From a checkpoint of a small mixture-of-experts model trained on Wikipedia: 161M parameters, a variant of Muon for the experts.
Below are experts of layer 4 (counted from 0) of a mixture-of-experts language model. Rows are named gate (a neuron's input weights, with its number), up (a neuron's input weights, with its number), down (a neuron's output weights, with its number) and show model dimensions 240-319. Each number is 200 + 20 x the weight over its row's rms, rounded and kept within 0 to 999.
Before each expert's rows: "comes after" lists some tokens at least twice as common just before its tokens as in all text; "raises" lists some tokens whose logits its average output raises strongly, later layers aside. This comes from a sample of Wikipedia text that the model never trained on. Tokens count by the router's weight.

# expert 13
comes after: " ", "-", " \"", " (", " a", " his"
raises: ".", " ", "-", "s", ":", ","
gate0,202,163,241,198,210,173,182,229,180,197,195,174,204,210,172,168,214,201,203,186,247,202,226,208,239,201,193,208,178,208,197,170,198,232,188,228,201,224,242,206,228,200,186,230,194,190,196,221,231,235,158,179,195,200,210,194,215,221,198,197,230,215,179,163,170,208,210,163,252,184,186,212,242,211,225,215,204,175,209,221
up0,177,257,206,229,179,198,168,172,240,171,217,206,210,179,228,216,188,182,183,203,199,211,196,201,182,191,167,224,187,217,204,196,244,222,232,179,206,199,183,214,206,172,205,194,170,178,204,200,191,171,180,197,190,235,164,205,197,208,202,229,154,206,184,197,212,210,213,213,206,186,222,176,168,184,188,168,211,200,169,205
down0,174,186,170,227,189,221,215,207,225,207,194,202,217,212,199,202,238,171,209,201,178,231,172,227,217,214,200,196,229,223,199,211,201,206,169,223,216,203,224,198,222,188,192,209,215,160,183,190,201,195,193,171,209,199,172,181,226,206,191,211,245,202,190,195,155,212,182,200,184,177,213,229,185,211,155,225,175,193,181,223

# expert 18
comes after: "\n", "==", ".", "===", " ==", ")"
raises: "\n", "-", "==", "In", "On"
gate0,206,195,233,178,190,200,176,189,220,207,208,150,206,188,201,188,198,173,213,190,224,162,206,186,234,202,233,216,181,172,213,176,173,227,197,219,203,188,217,186,210,228,183,229,191,200,179,228,225,211,191,237,189,208,196,207,207,183,214,198,218,196,221,178,177,208,193,198,193,185,170,205,212,181,166,204,208,214,237,202
up0,162,214,200,203,201,208,206,196,204,194,191,213,205,157,209,254,196,232,200,182,176,221,157,196,197,202,180,199,180,191,203,220,232,181,213,155,176,179,201,206,228,200,189,173,184,213,192,177,201,192,208,170,201,230,162,215,214,218,183,209,176,223,204,228,221,201,191,206,175,222,202,219,206,204,231,203,196,176,194,201
down0,154,185,189,201,212,212,205,161,187,241,194,223,212,230,197,161,224,207,198,228,187,213,185,199,214,232,185,183,188,225,189,240,222,195,173,203,194,221,224,206,230,190,223,197,223,207,196,185,189,201,185,213,212,191,181,176,177,175,172,173,209,220,206,206,192,205,210,202,195,185,218,245,223,200,194,202,210,202,218,197

# expert 57
comes after: " to", ",", " and", " by", " for", "ed"
raises: " ", "er", " a", " the", "s", " an"
gate0,181,153,220,220,191,190,226,209,220,179,195,180,221,176,205,209,195,217,184,153,193,189,229,201,196,195,222,230,213,183,168,209,160,196,185,225,194,231,239,187,214,205,192,236,194,188,205,225,232,244,182,215,218,209,214,169,210,216,201,191,230,223,212,185,180,241,206,190,212,203,178,232,212,165,219,219,178,202,220,213
up0,178,233,204,224,223,193,174,180,226,183,219,210,212,191,185,220,174,185,196,181,196,159,201,193,200,196,210,214,197,176,229,187,184,191,220,173,205,150,169,217,207,171,185,194,173,213,161,215,178,199,201,191,211,227,202,222,231,222,200,190,182,191,171,192,204,226,210,212,181,208,244,215,174,218,187,205,201,198,216,200
down0,152,164,185,204,205,211,183,214,182,244,172,224,206,212,195,204,228,207,189,214,199,212,207,216,237,213,191,257,218,230,195,212,154,191,167,203,226,200,223,190,223,209,186,182,190,203,180,164,191,197,184,207,202,172,206,198,192,175,170,172,243,200,194,200,201,188,171,206,214,205,208,224,204,213,184,217,222,185,186,197

# expert 12
comes after: " of", " the", " a", " in", " is", "=="
raises: " ", ".", ",", " a"
gate0,213,194,242,244,196,164,218,190,201,185,181,186,212,226,170,222,206,187,176,221,198,177,219,184,237,189,193,221,184,207,192,155,228,210,174,210,213,249,219,198,198,218,213,166,195,207,154,217,229,219,209,207,187,204,178,205,192,197,229,191,215,210,190,196,192,223,187,168,214,201,190,222,232,182,231,212,216,212,205,210
up0,166,229,201,197,172,231,167,192,232,187,209,210,206,167,183,232,161,226,205,208,222,197,192,198,210,193,184,204,190,174,237,207,235,208,204,188,217,194,209,216,215,166,173,183,187,178,192,192,172,187,208,197,192,195,176,182,213,213,217,199,180,201,230,188,180,213,196,185,203,218,234,209,192,169,158,182,213,171,180,226
down0,173,184,200,196,180,211,186,191,179,195,193,206,194,237,217,196,221,174,183,179,181,204,213,251,230,202,193,235,245,218,212,201,228,194,183,208,190,217,189,228,221,221,179,211,199,221,196,192,198,234,206,199,196,185,196,193,210,201,191,187,226,247,204,182,179,181,183,201,205,209,202,204,208,221,221,211,166,194,213,196

# expert 49
comes after: " ", "2", ")", "3", "5", "\""
raises: "s", "ial", "al", "cu", "y"
gate0,212,206,215,209,171,184,247,240,198,216,168,175,230,202,184,204,190,237,202,218,187,214,198,196,203,202,204,227,177,185,213,164,212,190,182,212,222,195,232,205,165,171,208,196,161,197,197,208,230,237,174,208,229,224,194,184,203,182,154,174,215,202,173,204,181,205,218,152,189,203,177,205,240,205,199,195,186,191,191,208
up0,206,259,215,176,183,213,171,197,234,183,179,251,217,177,199,207,193,199,184,179,194,201,187,195,220,203,185,218,217,226,236,227,221,220,185,177,218,156,175,208,219,205,179,215,193,209,190,195,191,164,209,200,206,222,185,205,184,211,177,206,173,203,201,190,250,176,201,233,188,208,194,198,191,147,181,181,184,194,169,212
down0,163,173,199,213,198,192,202,221,227,215,172,194,216,198,194,182,196,219,237,168,183,208,168,209,204,206,204,186,177,190,186,207,205,219,176,227,183,195,249,223,219,202,188,208,196,194,179,217,195,206,205,220,234,157,221,179,199,204,159,171,230,190,202,202,192,205,185,183,191,201,181,215,223,247,209,222,226,180,200,209

# expert 35
comes after: "1", " F", " W", "F", "9", " f"
raises: "-", ".", ",", " |", ":"
gate0,193,199,214,215,182,188,210,209,190,205,154,195,202,210,187,226,239,215,158,192,221,217,182,204,217,208,224,188,187,204,211,191,214,215,188,209,190,207,242,214,198,215,221,224,175,218,165,228,248,218,189,179,182,218,167,222,192,215,201,188,217,198,202,181,198,197,219,156,220,193,197,226,231,185,190,192,202,220,209,204
up0,200,240,193,226,186,182,193,177,239,201,214,214,235,180,201,199,203,210,195,196,205,190,198,212,224,206,191,205,211,200,235,182,219,202,180,191,197,186,183,237,215,166,210,203,182,188,186,201,213,183,192,187,221,202,179,228,195,182,243,171,164,207,215,177,213,182,211,229,173,214,207,225,203,194,176,198,191,196,212,204
down0,179,183,174,195,196,222,214,183,168,208,177,212,189,217,184,199,224,215,199,184,180,220,222,208,207,210,195,223,207,199,195,208,159,201,172,217,214,221,224,196,188,222,201,190,226,214,179,181,195,202,219,217,232,180,195,213,200,175,196,176,237,199,191,192,205,202,186,181,181,190,236,249,195,230,220,225,197,214,201,179

# expert 22
comes after: " in", " on", " In", "in", " at", "In"
raises: ".", ",", "-", "s", " (", " in"
gate0,187,180,241,197,194,158,222,200,207,202,182,171,212,180,180,178,214,236,198,201,194,198,192,206,202,203,238,220,195,181,194,170,175,201,206,197,158,225,232,210,197,220,222,229,181,191,194,203,232,249,200,193,199,205,202,179,209,213,215,190,214,220,200,229,200,209,199,179,240,226,174,219,217,189,203,170,190,207,186,232
up0,188,213,198,223,195,184,163,212,225,182,229,202,239,190,218,190,182,225,192,197,180,194,193,206,204,233,171,224,180,217,208,194,196,192,187,188,186,167,196,176,219,195,159,190,187,203,226,212,204,169,192,196,173,218,187,193,229,222,195,238,185,229,209,200,220,184,202,219,212,202,172,231,157,203,183,170,220,185,168,202
down0,180,187,198,235,186,233,208,184,197,175,231,197,234,231,192,212,218,186,184,169,191,186,222,231,200,211,217,200,180,214,179,219,221,181,169,202,213,231,223,183,221,200,187,217,204,144,206,190,200,196,219,221,228,177,183,203,223,178,171,188,215,186,227,188,164,176,160,227,192,225,194,232,203,246,201,193,184,162,191,199

# expert 20
comes after: "\n", " |", "|", " Party", " United", " ="
raises: ".", "2", "1", " |", "-", "\n"
gate0,196,200,216,214,207,182,210,196,191,231,186,158,240,206,174,196,218,224,219,213,193,216,194,201,210,214,209,228,187,206,205,191,191,207,176,213,174,211,237,183,182,248,217,221,134,205,177,188,239,253,183,185,200,191,207,205,190,195,231,207,214,184,198,195,186,222,216,185,235,194,199,204,218,208,212,182,195,214,187,235
up0,206,237,211,190,227,196,179,190,238,181,218,208,236,157,188,189,239,214,211,184,176,224,187,210,213,185,161,210,216,191,198,225,173,211,229,172,212,186,181,214,216,191,190,185,173,179,213,211,213,144,161,187,167,232,180,202,223,215,200,241,155,210,184,188,199,213,191,225,172,185,229,203,175,218,225,190,200,205,169,205
down0,185,150,194,217,185,202,181,206,193,225,185,247,204,209,187,226,206,199,242,229,184,163,205,204,197,238,189,186,205,187,171,211,218,224,200,218,218,170,228,239,213,200,202,189,209,206,170,179,193,218,205,229,208,200,203,218,210,187,206,184,215,198,223,200,183,188,194,184,176,207,195,226,206,223,221,196,193,174,186,221

# expert 25
comes after: "\n", " |", ")", ".", "3", "5"
raises: "Dur", "==", "===="
gate0,225,185,231,225,183,183,230,184,203,217,195,144,204,218,209,188,220,214,195,186,200,174,235,186,219,199,226,230,195,178,210,149,165,185,177,204,185,230,232,204,183,194,231,214,179,181,171,208,240,217,181,196,208,211,197,208,228,192,199,206,208,193,186,191,192,195,190,150,179,167,174,220,221,170,185,214,201,209,202,217
up0,190,260,202,212,172,229,218,174,231,172,199,230,223,193,195,253,179,225,215,190,175,211,160,192,195,199,199,211,195,215,227,234,229,184,198,149,226,198,159,210,189,190,177,203,187,217,216,194,141,178,206,175,194,216,170,207,211,223,229,210,174,218,212,196,210,225,233,197,172,188,220,213,220,186,199,178,188,177,190,216
down0,207,168,161,200,172,198,191,180,210,221,218,220,216,228,223,184,239,220,223,177,175,181,219,199,215,217,208,217,203,217,207,209,209,202,196,215,173,218,222,195,182,211,203,228,193,206,202,164,219,222,188,185,194,203,198,190,212,188,199,162,218,225,196,206,147,167,210,181,214,208,214,222,181,226,202,187,238,200,201,203

# expert 5
comes after: "s", " S", "S", " St", "w", " Sa"
raises: " ", ",", "-", ".", "s", " |"
gate0,169,234,231,201,174,182,219,211,218,215,161,201,193,189,203,213,199,202,201,197,234,190,209,191,227,207,212,212,210,171,228,193,193,203,154,217,173,224,232,219,226,198,221,165,193,215,190,191,205,192,161,220,199,186,226,209,191,232,199,163,220,193,196,177,222,196,197,174,245,216,195,249,226,175,193,152,200,186,183,207
up0,200,212,224,201,178,207,167,190,234,189,195,191,224,199,200,214,167,224,177,166,166,206,209,188,209,210,178,226,190,188,220,179,225,239,229,174,214,176,162,224,186,205,157,202,186,197,195,200,198,200,188,211,186,193,202,235,220,194,221,217,160,210,191,185,235,192,210,176,193,202,245,179,179,205,195,191,174,205,165,226
down0,169,169,174,187,203,212,215,200,184,175,191,214,222,241,222,215,214,209,193,225,212,216,194,197,218,185,174,224,183,182,159,231,203,194,152,184,238,186,219,196,227,188,204,186,154,187,160,208,184,203,189,197,252,188,208,209,209,210,178,187,251,215,207,213,158,173,168,181,187,193,210,242,227,244,197,227,191,223,200,206

# expert 3
comes after: "-", " the", "–", " (", "'", " his"
raises: ".", "-", " |", " of", ",", " and"
gate0,187,170,231,202,202,196,221,196,214,190,174,170,207,243,188,174,184,182,204,201,208,185,197,215,193,204,193,208,210,208,206,166,173,189,197,211,183,231,241,193,199,209,184,221,163,206,191,220,246,218,175,219,226,183,201,170,205,180,198,187,215,197,189,192,190,185,214,174,215,208,174,219,231,198,220,208,194,204,194,220
up0,171,242,185,222,202,213,189,223,198,182,219,214,201,155,197,224,184,215,212,175,225,200,189,192,198,200,189,213,211,187,200,198,234,185,184,177,208,200,189,228,174,164,210,198,167,190,185,202,176,201,220,201,157,242,170,245,191,229,253,201,199,229,209,178,215,220,203,230,214,194,188,202,203,173,182,172,206,172,150,197
down0,176,185,185,192,195,232,202,200,200,215,201,213,209,183,189,158,244,176,201,195,169,198,213,207,217,211,187,205,214,187,179,197,168,169,181,192,239,193,214,220,228,190,188,230,195,197,198,183,222,188,202,197,188,184,206,198,223,195,197,164,225,205,194,225,168,190,181,204,183,203,193,232,197,231,202,193,175,187,203,213

# expert 28
comes after: " |", " ", ":", "0", "8", "9"
raises: "7", "3", "2", "6", "4", "9"
gate0,206,199,228,227,190,219,194,216,198,227,196,177,200,210,230,223,214,205,197,176,225,216,223,181,187,185,202,207,170,195,212,181,165,220,205,223,173,186,252,187,203,198,210,211,188,185,184,264,249,247,160,201,189,240,225,176,205,196,230,212,218,192,183,182,207,221,169,169,215,215,217,210,233,174,237,198,181,201,211,217
up0,189,215,190,193,223,192,209,202,225,192,186,216,194,188,177,218,163,235,207,209,171,221,164,218,219,181,196,205,182,208,228,197,227,236,217,146,236,183,176,221,201,211,197,203,173,179,186,149,192,162,204,182,190,190,178,255,221,186,184,207,172,192,215,189,204,219,201,223,193,191,209,194,210,198,183,207,204,182,189,190
down0,158,182,198,210,194,227,193,192,177,237,196,181,191,214,227,200,241,192,179,183,180,182,215,222,212,189,214,201,228,223,189,213,210,193,160,205,211,228,225,227,220,211,178,189,215,202,196,196,178,199,208,234,198,186,209,188,206,190,202,186,203,223,178,180,187,181,174,198,173,194,223,220,194,240,210,223,184,177,183,199

# expert 23
comes after: "\n", "|", " The", "S", " \"", " ("
raises: ".", "-", "s", "ir"
gate0,184,198,208,236,184,211,218,200,198,222,180,164,206,193,186,205,208,198,225,159,193,175,201,169,201,200,185,204,183,192,221,163,205,225,169,203,166,214,235,232,165,212,204,180,173,186,220,197,230,239,158,174,170,170,181,193,227,211,167,200,215,164,187,205,175,191,189,143,220,216,188,220,227,166,218,185,198,191,199,212
up0,181,227,200,222,161,191,176,194,234,200,215,203,217,199,217,224,188,165,205,203,188,181,202,190,215,213,187,221,208,217,202,214,192,216,202,179,195,168,202,165,232,196,181,197,178,185,180,218,190,183,206,179,201,219,189,216,230,206,240,213,176,197,217,174,207,198,185,228,193,173,200,211,210,202,203,196,185,187,182,193
down0,175,136,208,227,216,201,187,186,191,187,192,196,222,221,193,203,228,169,214,195,192,220,221,250,199,208,212,199,194,192,185,232,198,188,167,157,222,175,183,189,203,198,161,186,216,199,178,216,203,189,201,235,236,171,210,203,190,191,176,169,213,229,181,199,224,177,200,180,176,173,214,227,201,218,213,208,209,218,219,209

# expert 62
comes after: ",", " and", "'", " of", " in", " for"
raises: " ", ",", " |", ".", "s"
gate0,199,212,222,184,195,195,233,243,237,192,153,184,226,205,232,179,202,234,191,229,188,216,216,216,196,184,227,258,185,180,185,171,176,202,199,222,193,206,242,201,203,205,181,216,183,201,181,188,231,247,197,211,198,184,190,194,202,193,210,161,202,215,182,195,177,192,162,126,195,197,167,218,244,178,216,201,198,210,228,226
up0,157,212,206,209,202,177,187,199,253,179,196,196,197,173,197,241,155,203,217,217,197,216,220,197,216,192,208,201,178,240,220,195,229,209,194,204,229,192,192,214,183,167,176,202,199,196,187,200,175,179,217,169,175,206,162,218,208,212,184,174,175,209,186,173,217,196,159,208,209,203,186,195,195,196,205,177,187,185,206,183
down0,189,184,178,199,207,224,218,210,184,214,196,243,222,193,186,201,207,228,226,174,179,211,187,231,217,205,147,238,202,184,164,241,230,172,195,190,227,185,205,187,214,215,183,204,194,165,195,201,215,217,196,201,206,157,183,179,202,175,184,194,209,209,209,170,215,179,171,173,207,208,230,239,218,216,203,199,201,152,189,182

# expert 47
comes after: "s", " S", "S", " Re", " re", " de"
raises: " ", "s", ",", ".", "-", "\n"
gate0,163,223,233,205,185,178,212,196,165,219,174,175,199,218,172,184,201,189,181,172,228,240,193,188,232,214,248,205,192,172,223,198,182,189,195,219,204,201,232,203,231,213,195,224,189,184,192,190,237,229,177,210,188,178,201,181,179,203,197,201,234,194,187,223,172,193,187,187,201,187,210,216,236,198,184,180,193,178,185,216
up0,207,222,206,222,184,195,190,209,223,184,202,170,238,184,210,219,168,173,221,208,170,213,185,215,201,195,184,226,199,220,201,197,201,190,200,189,224,196,170,229,197,183,206,207,212,182,210,203,199,151,196,190,168,223,180,209,218,214,211,203,178,200,207,195,235,218,210,195,204,214,215,180,176,177,181,218,205,194,219,204
down0,170,173,165,215,177,233,206,196,196,217,217,196,183,231,228,155,246,202,196,212,160,229,189,214,200,219,190,207,212,207,201,223,192,192,179,217,202,212,198,189,229,191,190,166,185,180,215,189,171,213,202,195,219,192,218,197,202,172,162,191,244,205,214,175,182,179,183,216,204,192,216,197,212,187,214,213,203,187,214,213

# expert 8
comes after: "-", " A", " a", " F", " re", " The"
raises: "s", ".", "n", "-", "er", "al"
gate20,202,197,239,182,253,207,223,214,203,212,184,227,217,160,218,213,165,196,190,210,214,211,194,213,228,218,212,185,198,195,249,212,196,192,187,205,207,247,203,229,208,246,207,225,201,223,184,194,230,199,170,195,206,229,189,148,185,187,228,213,182,217,224,183,212,181,150,179,221,185,164,205,173,189,221,208,201,195,196,192
up20,245,181,217,206,189,193,199,185,214,186,210,189,226,222,187,218,206,230,249,209,231,208,223,191,222,196,178,188,222,193,214,213,205,205,213,219,213,227,189,189,197,181,194,214,193,197,172,222,217,183,232,184,206,219,157,207,190,176,232,227,212,205,176,212,207,214,214,185,181,169,205,215,246,225,215,192,192,189,209,196
down20,215,201,181,195,206,178,228,176,195,217,229,195,164,182,166,182,194,221,208,172,211,225,182,202,195,215,210,201,178,217,204,214,197,189,181,196,225,206,179,195,194,236,220,175,185,208,204,203,189,225,187,209,200,194,207,193,218,201,217,206,193,191,189,184,205,228,216,215,216,228,213,184,200,201,188,212,179,189,226,213

# expert 29
comes after: " |", " ", "0", ";", ":", "–"
raises: " |", ".", "”", ".\"", "pl", " =="
gate0,179,216,232,200,155,173,215,215,214,240,156,188,225,181,182,209,200,224,230,190,184,214,209,222,226,183,214,203,191,210,206,200,182,166,210,221,220,214,227,235,192,206,215,236,192,162,156,213,197,194,185,188,192,162,184,201,179,202,175,197,229,206,176,205,206,238,197,145,231,222,216,208,234,186,220,188,215,207,198,205
up0,188,255,193,247,228,209,156,179,219,183,196,194,197,218,190,193,156,189,218,177,176,148,198,195,201,226,167,222,189,195,228,204,201,226,190,181,200,167,220,201,189,185,196,198,163,205,198,219,218,194,194,190,181,191,174,209,231,186,205,211,166,212,214,183,232,183,206,216,184,193,233,204,193,213,186,170,184,178,195,173
down0,212,149,192,183,208,208,181,193,195,195,194,205,196,235,154,204,193,177,220,215,194,194,211,226,202,206,200,199,178,200,184,190,186,190,195,185,225,201,203,229,234,207,191,224,180,164,191,203,216,195,213,195,208,163,193,174,245,208,171,199,202,226,220,184,195,181,185,189,207,207,196,228,185,215,188,216,203,209,191,185

# expert 53
comes after: "s", " a", " the", " was", " which", " that"
raises: " ", " in", ".", ",", " with", " |"
gate0,164,185,221,226,162,219,201,220,214,207,157,180,198,185,203,225,201,198,173,158,205,212,258,209,209,188,195,215,177,188,206,175,188,198,181,205,214,211,226,202,224,222,244,235,158,171,183,193,215,223,212,176,168,211,173,189,209,222,200,199,233,185,186,175,163,207,200,152,179,193,209,196,199,171,188,185,183,198,191,230
up0,204,232,208,206,190,187,180,169,256,183,205,210,221,176,184,216,176,186,174,193,167,208,180,215,192,220,189,179,223,197,205,178,217,211,202,168,207,211,200,217,195,192,185,176,187,224,220,212,205,193,196,189,190,194,187,194,207,194,205,178,185,213,189,189,201,199,213,221,239,207,206,211,177,233,181,178,216,199,226,174
down0,194,192,172,170,192,230,206,193,193,217,209,222,182,209,214,195,254,226,219,196,219,183,210,212,216,189,189,197,198,218,200,197,216,194,181,202,208,191,228,201,220,202,198,196,192,196,180,177,194,184,222,237,218,184,210,184,192,204,181,180,226,221,223,199,186,171,181,214,199,198,187,209,221,205,178,201,193,198,172,200

# expert 34
comes after: "\n", "2", "|", "==", "---|---|---|---|", " =="
raises: ".", "\n", "1", " |", "l"
gate0,207,193,211,199,201,209,209,207,205,170,179,181,217,200,200,198,203,181,217,156,195,198,220,220,200,160,228,220,177,186,186,179,180,219,211,187,189,198,233,173,176,189,212,210,145,226,194,201,235,229,176,194,195,200,201,184,222,211,173,217,209,200,203,221,186,185,170,166,201,221,208,208,237,205,199,210,161,190,197,251
up0,197,233,188,213,214,195,189,173,226,188,212,207,206,187,174,208,196,212,196,171,203,192,187,168,220,206,202,222,178,215,218,187,206,199,210,199,212,159,174,243,175,200,166,202,172,184,220,162,205,176,208,167,198,190,176,211,218,227,186,206,158,238,195,193,221,191,190,223,212,213,197,225,185,208,158,159,206,205,174,180
down0,198,161,191,214,203,196,192,199,207,241,187,214,212,225,206,186,223,181,205,235,211,190,195,245,224,203,195,207,181,198,177,213,222,204,158,193,208,201,203,218,232,192,176,185,227,186,184,216,186,194,170,198,220,169,223,190,200,206,174,196,216,202,223,190,167,169,200,217,212,200,193,234,222,227,182,223,190,228,200,214